Below are experts of layer 3 (counted from 0) of a mixture-of-experts language model. Rows are named router (the router's row for the expert) and show model dimensions 0-63. Each number is 500 + 25 x the weight over its row's rms, rounded and kept within 0 to 999. Numbers have three digits each.
After each expert's rows: a language model's description of what the expert responds to. This comes from a sample of Wikipedia text that the model never trained on.

# expert 5
router:527488471514472498546476520503499511522515484485498505468502494435476545456487499514520487516501499443500481504468505529473514508462482526544436490484468514502498478499493465543466540527538505
It responds to: Clause-ending punctuation. Commas, periods and closing parentheses ending phrases or sentences, often after names or dates, e.g. "Wood),", "February 3,", "home.".

# expert 4
router:493483507512483519495520461507520505498491522544461516501486479495475472517492461473537485508494482492516533476447473493526532486519500533476447485503503517538503470535500484521506508480558507
It responds to: Sports, event names. Proper-noun heads of competitions and institutions in results tables and text, such as Cup, Championship, Stadium, freestyle.

# expert 2
router:519512467525493476496463507510499510537502475489497516468520505460433520480506519559517494512535517548509496523463516519484499542512501491491494484477453514523505471464518528505484523490510500
It responds to: Line breaks, open brackets. Line breaks ending list items and table rows, plus opening parentheses, quotation marks and == section-heading markers.

# expert 15
router:504543504511477477495522492515499499520523535511482540477532486506492506498488487507526496476503512509521487525505493488491487528486502495489503515508515479496515497516521501485490524526519494
It responds to: Infobox field values. Tokens beginning values or labels in infoboxes and tables, such as =, CEST, Coordinates, Votes, byte-order marks, and by in "Edited by".

# expert 0
router:489510444427508504548498524525470531524526462503532564487456523496482458471485534519509493544487470535501517524507473552508504516517496517552486503515551509483472519513477492487503494511510510
It responds to: Biographical past verbs. Past-tense event verbs and some nouns after subjects or possessives in biographies, such as died, married, appointed, her name.

# expert 7
router:492537499549483455520515500498496508510520474506496516518511515451513511505522484509518470533544507518494485531508534554470489526507472485530478473511475502485424479500483531506479538496536531
It responds to: List and field delimiters. Line-initial list hyphens, table pipes, colons after field labels and semicolons in infobox credits and lists, e.g. "- Edited by", "Runs batted in:".

# expert 13
router:566457491455499502514493492508488521495513517511468495483451506503476465458528486479521493517532496470502532475497445533494504541494465499538459481528527531493493518509493504498480506480525484
It responds to: Word endings, place names. Final suffix pieces like -ly, -ing, -ian, plus place and era words such as York, America, century, e.g. abrupt-ly, Arkansas.

# expert 8
router:508497495484510464479507536485518533498543428525453456477520516495474515510530478517523495518505454512501497483499532527485518535509475483475478484485474504515464453509497497490486545522546510
It responds to: Articles and prepositions. Function words the, of, in, a within running prose, especially the of and in of phrases like final of the.

# expert 3
router:503499475510499481494463521490505529508542471512493500481516505485460476508530510531532484504527494509526484514475503520472521519478508457518505491510468517511453513479474508509459520490505503
It responds to: Conjunctions and prepositions. Function words joining clauses or phrases mid-sentence, mostly and, to, was, with, that, during, e.g. "gave to", "stars X and Y".

# expert 14
router:550519487488481525541456474514467501532483491487459479508459511547490475531528554539519506520529477521548493527506508543431496506504493492527521526519527519519463548516509497505483487512513504
It responds to: Verbs, pronouns in clauses. Present-tense verb endings and pronouns inside clauses, often after which, that or to, such as adds, directs, they, it, has.

# expert 11
router:561508514501477535515482494509482470518511509497506440493502491527503510531536534482491523520556508516547498522496502522465488555502518491517593502509500532480468506508468520484501488521502512
It responds to: Word-initial fragments. Opening letters of lowercase common words split into pieces, often after hyphens or quotes, e.g. non-b-inding, semi-b-right, cr-unchy, le-ather.

# expert 9
router:449521501467508480487507500509539482482503492536465505471524518496465503485510475482557487486498523485504521504431510498540516497485558489500500503526476509513508459504534509507491518525501489
It responds to: Foreign name fragments. Middle pieces of personal names, often non-English (Czech, Portuguese, Indian, Japanese), in rosters and cast lists, e.g. Mich-al, Ká-t-ia, Kaus-h-alya.

# expert 1
router:502532538508506527512477491551494445510500518535520505491503454507481514563525554474501495475514482519533535525481491496458494513495534506518568517480480513553509491470514511460508506521503536
It responds to: Symbols in codes. En dashes in year ranges, slashes, currency signs and acronym pieces in chemical formulas, scores, abbreviations, such as 1685–1715, 69/100, £.